python train.py --num_hidden_layers=9 --hidden_size=256 --n_experts=32 --experts_per_token=2 --d_expert=96 --d_shared_expert=128 --hidden_act="reglu" --moe_layers=[0, 2, 4, 6, 8] --router_score="softmax" --normalize_top_k=true --routed_scale=1.41 --balance_loss=0.000149 --balance_bias=true --n_groups=8 --groups_per_token=3 --init_std_router=0.0248 --lr_router=0.000929 --vocab_size=8192 --norm="layernorm" --norm_eps=1e-05 --tie_word_embeddings=false --optimizer="muon_variant" --learning_rate=0.0125 --beta1=0.95 --batch_tokens=65536 --max_seq_len=1024 --train_tokens=319700000 --max_steps=4879 --dataset="wikipedia_en"
Below are experts of layer 2 (counted from 0) of a mixture-of-experts language model. Rows are named router (the router's row for the expert), gate (a neuron's input weights, with its number), up (a neuron's input weights, with its number) and show model dimensions 64-127. Each number is 128 + 24 x the weight over its row's rms, rounded and kept within 0 to 255. Numbers have three digits each.
After each expert's rows: "gets" lists some tokens that make up at least twice as much of what it gets as of all text. This comes from a sample of Wikipedia text that the model never trained on. Tokens count by the router's weight.

# expert 15
router:135154098089085152135119125155114181120135107115176125115115143128092137100138116132144114151064147128117168127100127106094137114118153110153173146111151151124156139106165093112117130135136131
gate0:146127135149103134142159125198168123142179113122148115119102198130097121114109155162106097158150146116082102137127112118108121118164123129179106129082112134103137176090139098117115168115141126
up0:091132120136120146142111104112126122115084106143067098104124136118199123159136147128204111119137109116150120112148127176132137110103121129095127115141156126148106088151144177158165085147086133
gate1:175128118120112152120099106150124164113104088095140086133107124152112090125135151141161132116117103105148188139121128082136137129127066084140091104122116120155137136130131146159123107139071132
up1:135130118153145132150140107106148068108104161151121139083124115093145124133149154110128129072116143169162137135117152156164116108105127132152115119155127144131133108133121168145136087133119112
gate2:138136154084137138133167146119102138120102154140110106138144103114127098070120109138163118114073139153168081119111118094142166138107120134180149106153131128152110155143134110112113146124101152
up2:122129133138119141139162072108161112102109106167105144086136112147143144119142125152106144132090152100087113149132153151128136076074120112166157109125099134175116118119145168134159131127152107
gate3:154141117094079129140119121134150125101156138160085129147144108138087170145170127134141127143096133110119088133115146143095137133118093084097106121127146146121143129122154162113095149117140089
up3:153131105107130091089081131112113106123150117155113123150126083120088159153115103119130158143160097115135125155105171134109154135124120099119146137121133153123171212110146122086124125154124075
gate4:158133102101127132110102120190118107131083140104165106136115125120123094121147105134105153132164131160111142108114139121119128120108137094077111146143154111130120124113130150091099081148119106
up4:107084104139146131110151119111112076116117130106140111128126163109131129171096110113138122163127133112070104084113107142119130109132140153122111144157142153118150102098103119091095062128102113
gate5:109125076123106133092158141144145124103149134133099109127161100114141154099144153097184109094128124139105100127174138138134143126074080146116125127145146142137108138148128154155147119137116114
up5:149128111192110118147155121110106132134094111078127150100108159126173100179133124120122101131115127078152110143147141122113124111122145098162123147107140126126119133119151133126138110154123115
gate6:116123119104098133133116146128131155140164126094147139086146165101125151117131088113118089114157124129147157082163110172088114154124128101163159158086109145122127134078093101105140095110162129
up6:108132131146122156125120122084121067146077149191138141142130127150135118144121189079137136139136101163142095135093125128129127128137138171128144120138110140115142130132119185148107151137134098
gate7:118115108114102157115104108154152144153093141163130117136128110118137141151126115130132123125132103147116089138099151141111143104133123096127137140155110090156069125116095154150119127124164166
up7:127112137117167111093136146153140153089125120119137093126135146137113141138115144117126157089201149144129143108139093119151108105103098109136093146129158125101197126137128130140123105172089146
gate8:122128140141175125114143135101161109128101128129146178131140128108117109129144161125108162082132136091126113063145128141155108150130084152143139105118156125113132130114163084181118127081162165
up8:113113142105095104146155122140127112128092145149115116144130163141151154156148093144132137150095117153132117163110097136146149103125113134111115124197118138107135110117110163085112141137113135
gate9:140102145122135113125114116102153116202125096133112158116157106167138141117097124142111126155098138152144086156092128116123129141111146124162131175144104119130111113115167122149080158125111169
up9:113116129136096122142089099130105127134078157114118142171138150128174135166112129145094127135124093145138127145128173159109152085111124200096119141113094101146118117129118046145173099103135126
gate10:114126140140162111157131097117156138125175127151095183150099142133078130076123088123175142131080137114137105155108134145115096076152120080119140146145143101122140076132126082102109129131157117
up10:139141139112135098174125083100146108152165129107071137137125152108093159075156121111137133124062163071141113165115125172119142089124126111143166136132138133130148109135100066098121142122157114
gets: " H", " S", " B", " K", " L", " M"

# expert 24
router:127099124103160121131166102159095146110100142150120114100140167101178135152116113115162131142151136112109104145112111154113123146153155160196163089112161110082110152130112144111084106143144129
gate0:157129133118113118114133143122106165153115114163131106115120095140100142133159110108137155122173125135100098090133101132103176135094112094122163113162130133129131109084177114110099126182111122
up0:109139163124131137152119117134124093140126123109100105092145116135132118186105170134125099165157167136159140151102147116123119157159152124098162151124137118105097115131096129120138107117146172
gate1:088106140094120151098146127167146172128141137111130122121125188137081093128160126129108105099140138133099105119140136143119149162158172099161130098122123109147121148126115130103106168142100170
up1:115147167127128165168152131128101142139106110149107127142137104164099103138166159135124127063097165140145098107150128113136140118117149123152093107132108094112132117113162081118116105148099114
gate2:140140126092087114104153132147133147074116102151127141126131136123187129139115105136145123083125130126096098096167148160158132116167139119154107109114122124125110088120118142136095098145124133
up2:122106159149131121139126145150194115104090139175094139147128065109159086151168128117123131096135140093137084089109132121123117125100162167075177153131139129168135141158147113152118084146128073
gate3:117146115159125083145126169148141190120108109103190158154148146120124117110106079125088188112132096132122120118143151083109114138102120110131085168136151128103153152160158123141152116176146111
up3:118118148119156137125177125098127137124130100135105158160168142121121154112110098148122127136131084105098131132087084074146114105182115158136145123111140146152166123111132141153125124098111116
gate4:141134105110165125164096154178108141135139159128200144107148173105143079127193141104113117140142132106126122103146146140142083145117115133144147159131142133116141127153131125101107105125142146
up4:118156150129150118144078161140124064169085106111163147100126119140088127153115102137114108100151143128123150085090119095130148123099127119124171140100132142072151141120125125127080084139178115
gate5:104129140121141136150143100166133152151086121135121143132113100143108127076107116138153111113149126129172092147138156123138144111152125152087145153093124114134174156113152101136118132099177156
up5:146148097143086176161119142069115121138136126159133087114134160164088122157082137142151102159137136091166133115105145104109120114133117146112117117130105137103090111137126125131115132129117121
gate6:144125113091104142114133098135131148142128135135112134096133130098118151143155132113100165191138111158115117161097111076142119098092126108162135149128137103127124107102122088133138162123174136
up6:155103130169110178110123120118166133136113098169120106102106148091148137087215143100118114146136100175101109120139117136093125119117110172127126125148158128098089134157092092146160102137131122
gate7:113113148117153143140174124160090150122103112145112141131148126146141128143145141119149150134116151139092104131111069166146129156103118168165139131127169182081131106086139151124158137118089104
up7:128138125124124129139117075133149159104146131150086115132154126083135138178154152122096135130168128174098119138123089144104112096139150125146132123158128152167095124157092143155123117113130095
gate8:082095100096152130111129164112097144120122110166086123115135139143152130085120088141161140125117137113156152150160162135105151121066097177116132178125099113124136128151166087124163135118117077
up8:076122120169107125108087138107156153133118144115106088110201150101163108164116170172118160111138105158100096148125152133158123131113098128133154164128131117129131136144125119125141127156137105
gate9:127128161105155116082154163169090117135133135124112198149120120141085145153117114141112158114133125112135136089204108116149132135157178091170142144133094104117112132124109104121123160138180150
up9:121128138115150101064138120139091109110143116117094092122160142128100153128066105162163148144136138142088125149146164086138168146118137107138179106151149146113131112136104122090117102145156121
gate10:150168126121151111107168123150101152133083109121112133147097133185158128100119152132094138101136168130110140176123095165127107128066111112159122142135128107171150155110139128111106126154144097
up10:142117089099061086141113115116158143136118105139108153196124113156101067141105140125125141135127120134173142097140147115168109125114126141113100109080117127149138079113127110104174143151096142
gets: " |", " |  |", "|  |", " | \"", "|", " | A"

# expert 13
router:084106110093109114098114079174125150119136135159158138127136123151171121115115135153124120101131138162129135156152127112121150130106144101136063107151114152112127080144141146093142084153081127
gate0:111167089170156115141133128158117126120103095153143157068092127111125147130145119074116105101118148130107184090102121126100108146110139134074142108128116136103138130135053110174104116147141129
up0:181130129121102114148116144127072115103149115086123139124182180134107118147145114097140053125127127097153090114143143103154103083117145108204148116112142148137108126152158159133137128106096173
gate1:118129157167167118110146110094121129063111118120167141123138159155137145177141110142120169128125140136145167108141162092147156087088183122152133101128080160108088107140129116110138107120148156
up1:112150115094094129121120145136139104139147123193135179126142126091134154130097126153137120124129119099132094110087103137081093158126076101122131123101130107164129151168118089186112132129105110
gate2:122093123129141139158177115131125117122133130156129149151115117094145116138125113127140155123129167114190140133134152153142141101100161102140102153092164132142121127138142114126125126112098105
up2:133167148136150131135131122129131148117107121111077118156132124155134106135130186144106144149136136114134122124093100118140100107145118121099181152136093131118181102151120117128156138131125153
gate3:143164116116148120143124109143125078150113096161183141128108136168145101109129134143135142159122144157115190147151097087119120176101128160152106105106130121135159163142146106119122111141114107
up3:170160118105092132120139081091143089144101129160140120112130166164121121109096147135108168144141149124122131126128106141104128145129129126169122109161121116132159160154175154127103126140145114
gate4:084156077060106140131171108160130144122152152128143131173108142113097111115107140147136144132151102107143115142157121119147102129149130138100138161116139112105130157153119135120131086156169121
up4:108160135152113173148148125131129158121102125087139133120139161131116130118140111112128093115098152177141116147128152174140108152163180101116111126129154123120114112126160157141090178136124102
gate5:101140106094084137131188102131122130171114136080112122132155125151108128166143135097147135133117127107154152166138144140117132167132090105075116135119157134144118176128115129146122133143164131
up5:105091107142141150089118150151160089095125131109148102133140155115098133163117141144132135113126081104129132142150133176129163140139123150184153110117108124115144134128119100114115114104120128
gate6:103164146160133122145085154156121139108120147103133140179084123096127134121115126131127153099138134123165091109138103101121093124123140120168138166132135090112085123085148144157124160141108126
up6:130151148141147114128100106139137141123147131176146134112110067142177115128105104140126157110124147138161084112122118104131112121114153131148122097136139096102129094084151122092104086125132116
gate7:127115132127114110097123109070111161135151160154141177143136115135132147104149090103130092115139136134091154141134116129128116123123174126179130130135130111109079191135117140120182147080144102
up7:168131152147108112134132171132110132130061101111077115110120140098174114153133196113168132126135154125107112129127135132146122152144099091118128090103123122122142096120144145116101128115101157
gate8:088111099139141118169137149108150106130164125131105101105143127105122105133143127123111112113139126138099098119162111140155191141107103098159120104090127137111087097120173115122145142128092126
up8:094115150149120131095113099125105160113099151122123092112124122165092175166128136146131145117096137147157156104122117143128110103173129132118111118136124133118126142110071121112097120149187165
gate9:157152160101061151085187130127138155129158117130172111133108112158117128130118112130129162090123112119105128171116166101108112119163140141141062151111088117117128114181149137115124130173083087
up9:079117075161176116154165131112096143120199130127131129093134112168109159107132176132154106146124151117118096123117107120120125151163131107136125087154140135121138077182150133122115117169135132
gate10:088163140093171141116146086090141143123143133123112140152104101085156098161150152183166132142133137141152161147129161134157115162151124128115130107150133112163105122122126126065149127096123130
up10:140112124095138116139130123104161126116151127106148199138122121139123131097111155118122141157125134070167102114111132110165103129102173115130173133127134162155121118132123112138171156123171109
gets: ".", " |", "s.", " he", " He", ")."

# expert 0
router:129158121117118146151116171128125151123119095154176147082141100107108146136116144166145128157129090135162107145135135096126150093070121155165150161100133125155128117128132133155140127129117124
gate0:148104136117139138146130158153118148101170140146167118066091116162147117121158153102150124156116121137118124142098173101120147148074164133170178146099154115127181146098123129085120142178101111
up0:081128144146089187121153161102150127107199152117101139067104169134125147089141086121130111143104103083089132107112151165107123198129150138116145167116107150128129144129128129135117140135129103
gate1:118148117142149162073071099132139095132130127126174134123139155161174105161088184158142135151153144118133148143114129155119085152140121114091092125088128098169116136140083064105111121147171141
up1:124126137096164143170146112155112133137131200095101147119088110175138100066103126129161113158102143126152151137138125134132136161116102158146138121152145154118108087105085164112121123142092167
gate2:144152141121143129143171103145147113101169121132162129112104097117130117140115114123113155124114108178098113103120206111119116102094143104130116143157135108094124144131134123079143162154077089
up2:158146165150127108147135130162116113104134132132141146141131124111113184121136126141077146137182175144122135110102172122164131131137123124086155076139142134125133127139144113119130136121125086
gate3:111150081120142150122123150157113125175099128130135141127149105147118123149120142086167095107145142110151160156099155127100118135128101140159121128107095125164141129153120162108106151122131130
up3:139107129142129131150138135115141084135083137113109166107165136156105082096078152105122120089163136102110159120087111139126143150139139088144117126133121124111106109142119136093105112137107142
gate4:123127126146095155108165127131159175131096105129182152089138077080138102086141181135136148079149122115111114090108134128131118108136101118108118125161133132130158105123185094138177121156146153
up4:132150121125129162113136124150080113104132121115162111109121174123098108150133169114124103096084141129116124129111112127085119107123121105144158109195098111172176137101153141158127121159141140
gate5:187140069113085143151147097175106138095145124111135109114158151092122130150133131142108134151095163149104141134127143115119144135107119115152108111098177108124122145142101152122143147120039133
up5:155138122130171117124144156127122083123165132114139134111161119076081163124142117122116075156086153104123136154106106140123160132133116114106116098124154089129136129155095137107125126128109174
gate6:146182141117106113108085187124111120153162126131149108128110103155075082140120128108123126100150109098132134154153124084107131131144088107086161120114092093181141128125116179146110163098099099
up6:117115105129124138157148116071144167108134135130075143145191094116158145165159135146108141118140150099150148108101147151127114130115119089124121080106124146134153158112112116063153164131111111
gate7:118146123189129158109142130160080124164117176124142149126060173110141150108167122090113101155101121136103106139132145139140160153150169125121133101119135118139110139145093114107118123119118141
up7:117135120158132167146140177123122112102140169100117166141112134125129170144136129123131115111117135132121113142118109112160153145148121133120150118085114137101116109139079120111131115108084170
gate8:139128101137140114125153115073154098123162117112139151075117112152060141100155116135121139125101128144090110140102090127166167150131130112117191123109133123120156079100116125123129142088149161
up8:148121123134118110105132140127107160135151124133118109107112066157108137112199106118188125126127104117102109120118170126157203161150138144172126136125158131142107104147118123126093111133104140
gate9:159115128159095119185098111114114143114129106150136138155074117115121092131113107135139102144108125093105138120132128131117092075114152152129125153108141139134145151107149075126129110112142116
up9:101134106114137143085131127129149139119111110085094116103125128111162110132097169133104146083135123116113118088139063150124110126160105104099119140125098146115121117122115139160125131077143151
gate10:100115143126129111106130125161110090119136110125190136119165131136165094084119105129143179129129110111103095127115137099134124112151140130086141149152105098111160115160189130083156128149126135
up10:154119141135148147144099106125150136158108127145098109093133112131145091113156184113114098135119142107174155152129090127124149136132131119175144121117117150147131132087090120143119146114115094
gets: "S", "M", "R", " S", "L", "C"

# expert 11
router:128150180138099099167095113151132103119137085110139171154087144139121116166110139165175093167130097132125138115132161075097087106119127126148168147136143061141175117124120124104151115123125154
gate0:128092110092101130130111154115111139135180093158165124136134083139132141114075093123129136189156141139131165156125154089143168107081116118132142159144101138134126130118115133131143159142100129
up0:151099104118139113148117109123124152158106113126168139134126123111129133145131077115102180077134116154187132109108121121147153103113118178097113130120163152110124123129132100125147115138156139
gate1:144165146181060121088122128116078137132105129089142122128117164119121100132176111142145084131122152115072116126140132114104149095141124097137095152173132166083122165142127171114159181171141139
up1:147108110096145133167145175127114131100124128151088152067136085095152159176123137090101147096144139133119106145113121116158103148134135099129124140126128158121107117122129097161122136113081084
gate2:113099134113116140157150090114119131122140150140203158150139095130114109179154078140119135162129163164146118103097114139122144119087092137133094135123134097149101158122176138150169166112119141
up2:138118122153129132160096143125129138115103137126116141101114139088056131100139114098146171179126119144135131110134136147130141090085144163114088120122172105113086092105145159123156131128127113
gate3:131106138126117123158130102156132118110146136121159142133103106106090107133118103147117131117165127113151161095076135155162106138105111157128153142132100126126127193125139126100092080097128131
up3:114177142166141100147110123160138130131085105122152115135097094162130087106123172130110150134121158119125143094125107162126093163139127124125107137180163159132156161104123126110113070150097133
gate4:149146129115151160135140089124128188095112114162150135124128112143109199144128106131119137096144141095158138144153104131099134123107106142146131106140135126194105175144157147103090109144135109
up4:119079120081107115162123147124143121147155148090090110147126149086123131120115135124122109157090108149137114116118137141141138118122115115127099136071142118070103070114103128157165169113126150
gate5:145122104124104129143067103096178082148084166127158158159117119119177136111101163074155105117101094123113122109131129127135150154136155113194118093126135124126091175112128134146148155102102109
up5:080132137114130131091165162134106091135132131182157138132148120120074158107099130094120158126116149105099093122152136146132097119118135141108142152164114177147133107141149125126085126111158145
gate6:115129088122111100137107149108112117157136127120123097165126100179116123100158080097128187146114143139095141116120148124140143123099122148116142131166112103128129127123125104126127125147173091
up6:127142173095133142159120110125154131105132113111153134149094122106120129140124095129090131106165120129110099097139099158153178143162150141107103145096109126107126112159193129060106131096056138
gate7:134076162156160093135093127122122109105158140164103146108147096098120110135108051118126112122143117150128094113134129093119137103136134120069107130127150119151129076136115123118098142090144104
up7:108119118126098098137120113108138116152096141143157164115119153095144117141133079165111150159186129173126139102122126098118150106165106114094139141150136149110116157150147106116128121125137134
gate8:121139159139113128078168172138111128111157090137116092130131114154107154082151131109074125161154114123088160108115110131136093121097111086145129110120106135126124109150104131150120166121158148
up8:099157140129145152112138129117118119134120097092126103127099131144121087084161152103140122122158133159122160101088127147157121121120100129108089089119135112109131124111121082158157109159143113
gate9:098129151163104143066121136164122132114146144134116155148088126098147117109136112118122154136196107116127136113124112094136104139154125094132121156187114123140122143118122104146099148143105189
up9:096136172117102120133099126143136130154102119112096114159146137113098146140167168093096199139171092128136127105098140082129115109172157101107149136122097093143129127142127159167091124157135106
gate10:129161183119120139112101107101155141135164111133095122160102128143138129094146100088153143113087155152124125143128122113133102091126106126153139169157088113146140173119083125125115101118106144
up10:158143136123120135151153111128126169127148125106128158121121143134141162093153156131134135153075132127122079147089126152110139112156153124149079139119086104141136129122104093088104120121145149
gets: "\n\n", " b", " B", " F", " C", " f"

# expert 10
router:172100143143158116125106119120113158106128137146126118136155156138154145113092080090123107100097119106154100123118165137117109127139103097126123111113113125100126101130136118135109150185106133
gate0:153152149145081125148083128168098132094149094130116132137179113139143091100108132096106122118092094138152099126186144107146146132147177104163096124138115127085116157136123154142103193106122120
up0:135133094118104109124124125140128136121143140128141103143145132150107154129096110099098104177162112113136082107152118097145123128129113101148124122143201123108094149103138143099091155139093124
gate1:067116140103098115138121170098120111144120152128092098126136164108121150157122101130174103111170095108129095135114127106127088132079140132124114134079120074151145146151131150141117140130149110
up1:155136114092152126156090132127139147150127145149101148097137144144119142099147154127078175156123138168117130157142112138130146141134083118104124119099142151183087071130168091128106107122115131
gate2:129135109165164117177101110107134141117160104119111132129146127105154107078114110121109140124112104106137135128197125088125122115135152127135171161124136170125118127139140109148099161156141088
up2:084086109115105092157163122158119132126098132167133125138129111135105096123126149167139116124148145135114100117164138131087134145150122146125119140121101110156101152100158144125104131130141163
gate3:134142126110076136127137124135118169113136101107148118119104186098104116099130131124148112121121171166118164140123117124130122097149146143145126123076113135160097176133123108103143133158148125
up3:140094103147187102145140114114124096158104161116147118140122154117158114165135136126148167096166071137161118089153145150183119147095146116093107133172123142165139111121122135138181096128147118
gate4:134151118127157125151142100139125102134145111193136157158055132112118060114157123116106099152136164112084118111166122181113096113134127116108134104148147120159106084143161085132182136130142143
up4:138141128088177120175150097112152081104123110133130130154139129112116142134173113124138109132121135093154122128150160103114106081089105194080097126136147100119119125085125093151123158122127099
gate5:157123135116150088185142119148147141101112096121130140149151155089159166148108087118155147107127119090136104097123100088157101143155112121147096129151132111140083127128133101125127145152151112
up5:137099084163133115163121156106146118092130110160103148128093136111152085091137145097122110113138111136144103116165152132120147151139145146130132144081110104154125128112112110130116113115150115
gate6:128147160147133129124152136088154141136160120082149126144110109137187128136118114140113152138127167130171119137150126117162098122143112119117089120135125137151138086126141148143149120120103120
up6:128107113110106111124120114149099088122103154133115115125101168125096142144132187107115110104114137153105147166133141125090159158139146168135169126129089165112130143129136096104142140153098139
gate7:103120160134122157131127105156151112123115109167096086134132116140136134150114126146147143145145131095130096142107082110131105080119081124129115071122201125120121130117148140132119129130132155
up7:067123121149141121148150119125129131117149111134139164158101174123162069137133141150093131134136107113073081152150124061107145116148145174100124128133194125166113128136116105113136106099169138
gate8:155117174155116130129119068161126128140112129168075136119099141141160087093135126085124112124138135130133138137135120111129138159146144114138088136122111125168119108159135135104110109132127117
up8:080154118109111089149097154117123093145129111126159143160121139157118141163135125119137126125111181151112095119111166134129148099163162153106180126108122109106109143107120122168150127107115113
gate9:111120161149119136138132111103119095126141116126122143087177131086099164176119066154090142185139141112153148169127136170155154149124111154123126126172150096146099102130122119190113148130089099
up9:089099159156137167096128168115150156158107126104153151121167136092128102139115137141109165128161154151109100096101131102115115114115099132129158142110119166098121097132113115152110150163116111
gate10:088112133116157110152125117114139123091140135119147147135150152120164102113079060136122154106172103123106111140136168126127118123164139126106103119106135116092145138134135181157144151158133113
up10:137169115174144135106106095136140109145130110090127149128121143117137077133094142149159156115122142099133163117100127134131128104074123176112130120150132128167171157133153140094115119103141171
gets: ":", " m", " km", " –", "%", " -"

# expert 25
router:077130132114160129128137169074115137165105103126120080095099129122131121135103152145127110112125152128128141154149119118096157093140138126124130114125107114154099100135064137167116146116087113
gate0:119101110137143149118114167098126153119182137121126124131120086116113068162125123080111128096156142146144102125138137128084112129135142090111154122128147123089138138127125134165091126124093114
up0:151135105129145084127119088195145107135114157117128176115146184134152152092109133161158154174122127134124134130110124142163136125166125168135089130093081149165089103123127158125174128143156102
gate1:135130136121128161114139128141115138135167164095202140108123148149084130153111099113146133135105141104120111142127135123107173115106138125119119141127108119153163138112101096130158104148144130
up1:104132134118165146119115145152118145151153166154139132117127140148095120154140115069161118115150140119094128168133167122140161137107154130077130145140136085135170148090123104144128087142163140
gate2:092160093167128156086115141124125072129107119155110112108100138106116158129129124133175118086114121132073141130147121141106161134141123115088134119144140133140111116157108129134122172117151129
up2:154081155151148110122142142147120133118148138127154181159143144124142104109141084081115112108112162107156093137131107097153142144167158142107143122146129129107111144083123107156088112129113154
gate3:135153131108139151144107116142180115150121153162127158093132084093114141174141151144137129122111150111138119123130112114103177140114131105137145142136108094150151120138094086075122116150128125
up3:102098153108109099103090149108123082150122126144142095147113102140097118112127114129153095126136121133118109141118171135156085135119129133122106114151139120143131139120130107121113128143110079
gate4:161093151124121166117164168116107141119150135141121098121111137181129136135160146108101120146123101153106131114153110151171102144163173119117108137120139141128156142163080151073101146122147130
up4:138166111108146128172121108159132062142114125163169138132161176131135116144107101104127152116133131140117092176103152103150167161141147168136110141148173108095093130138180099122121096151154117
gate5:098148116148110139165119082150134149096107104143150078115118104087117113122120137096110109141149133144137131126163124146108133120125148091126126132163172129086124153139126129185088116115140136
up5:190121103096086132145112120095097103126140123112143135104150126130108114131135131159138100154113158111134147150129142115119141157140122134115108117114135139101110117123136127109139078072133137
gate6:168100109122134134153130102119174149154115124120094149068110087160172110070164141090132096119080128112146143153153151129141091177125162161126106109113163137124134117113117159142097151131046089
up6:089151161140127124135098092146111145121128129127117152156116117139134095166108098147103125127183098089100115116110112137143132088088097082117154144141096102112110123105142097158163128115154102
gate7:082121157090171138159162151102118117148122105128114150172065126135151094146121132159096123124142153081103122120147141137170098147164121134123130157098094172167094137139132118143107132100125127
up7:105105114088145137158109153123099124098110112123119125145147128103104118098109147142132141149167112139111106159127159124211129114138132185137154177137108138169087127124108123193076140114102179
gate8:139059141120099124128147132140138141115128102172111121139137125140149133108128123156131158037122106158129132131138123125070087116146091131127144123135135133170142118107135123085116143166162137
up8:143103133123072124109150177125127153115121088159121116148082119141149141148119106132149190060119117151113104108106135154065127124171137142133143113121115118139137140137124131125148154159135132
gate9:112117112180099129159136124138105147119142153102141156116123133164131103169060156198108135118139114142141155136109112135099109133072118119155120131124109131129101115136106124159165142099091105
up9:118117137109117094144165166152153180106071096130118111144155129108152132105100099155128134148167143108133129146127112131140161089128138117091081158167110138152126129144107122117124129140123127
gate10:151111105158193128123152158121116114135158122148132098134098112139143147136129103108152138143096085131161119099151115148123136130122150156126160115114186120137155170138101140099109178150104111
up10:111143142060080129161118102095119137138132158096127167148126155108150107139155090142165100114138132103097154131105157125109106112128116140165113143098108144109110108097184146113129111164133132
gets: " by", " on", " with", " at", " from", " in"

# expert 21
router:105103129126121165147153163116153134124150125128092141113100118105115154153119126118132123128165160132169135099126162163136088177108099110097092110149116139122117153103166114159134108121138150
gate0:161110119134138110110102141152125107130123118147105150100122119079095160128101104147130135134123116166200170124122183132110111151149156149101135134160142106168135159158181117125096184152096138
up0:120165134116109095114120112128088130126120118137088119120155184158143099120165130115109140096151103130122138149179147140133163109155101127104099115117138140077164111136121140123135103130109109
gate1:132128128099131143124166102092101147116135182174115156108102144090139110111125116136163125125115126133191147125111127148129121139090107104153146104097109111120110157089173101121149130131103111
up1:095163131105136154155189119039091154134165174148145136139113127094134141134143102116134092137120148145162150116115070118148120121119135131144145117149131096081161158143132112109163129122166115
gate2:107081140125113123112136134150142144131185154150114126091154100179182140122145102118148122132086148130164142096144147151127052148102168141122149134156150094161130126131158144147123139139210116
up2:118126115157133142112124104095139148146166108136127139123162111138157141133123137103139161087109119123115110130134138121133134093125175128125109148131150147103160141123124089134139126125132150
gate3:126087125123120154134156148143119132099173109125114141176136140103080169099114083170144166085115144143125124108131108151128117134102178144102112087112147149117165167091175100123138168123159131
up3:091127122140114171131154161105100139117109110139127129147153179100093175118134143128121152183132152126078103109142113109133134094110100129117167143110134146079171135084120124159181098131131070
gate4:103160132133088115143115143162167152108172110115144159132114160107109134108149154110144107105128173130136121166141101089085112135090129148106131152149082127090149102133145128140134093103165137
up4:130160181113105122113154098110145126126161102154162147131090138116167121125108138115125062110111155149139115170140058120108169126125143117156091142137069141081133132130114124131140120078129111
gate5:099171107126134196117124111099135144153102161144081152118137146089144149137115137110155089126121110110153092146122113120155113131113103067152131136124140141117130120123118106160116062108137157
up5:136185149108163081147113160150132137156143080111180101156103116116140119117136104107121128076153118102120123139136110130129139151124113130136163147119127152149090134141145137097158155145122116
gate6:114109141092098134139170126101129113118125123140102126128146136128097130140146086124133115157116119169138132116136166168106086151179126119144101122122111112124133139107123130129128128098159139
up6:153130114170082149113121135153122094154146108176138129108124125105162166096121118136114090133156142120141132097137109135093100136065097130151180120108109125125139140113150138136110119093135128
gate7:122120116125143114115110132127118124151139126145138195124158107095142130141114096115152113098120126128158135090144163098115095153131147148109085136040071088130175117128129099118121133120121132
up7:136134124134058106107141105100102095120126133085143124087083075119134153186109143151111081162082154088181150111121134106097149122156162138108145107136086113138148084131143110106173116132135137
gate8:155095122148096110100066092137146116097156143118171111091132163105158087160113105151134082121113137105183191151138146117122131121154120108132105140137129106131150125142165105166100090137168144
up8:108128145172178113149088106152080114123095145142131111145124103118166166125115138103144143133184084130117135122129167167114080142152100104129112098108120120113172161123106119093156135122139116
gate9:131095081099116106188100122170128142133128111150107149121120104165141127146117078091122167150149128145131119104137137156154138154110110143130114103120125147130123080154184136107119101065085135
up9:114096118131135109125164133124115155127145151114113127129174144128170136081141122182093107117111145137124132164128143117154132142132135102118143144136127157176169156158098120126155139164153113
gate10:126153111149133137096174118133096149056143121097105140106138125114104102127122127151128096138145133116132123122132139113155139138130098130108120137132117106136087094162180131123084095162131111
up10:142180133166138141132154147149170111118118133063087117122129110119115117137139137124158110146151124086142159086161105148149091143123130160120120129140117143128110161163145091134109086096165125
gets: "'s", " his", " their", "ing", " her", " its"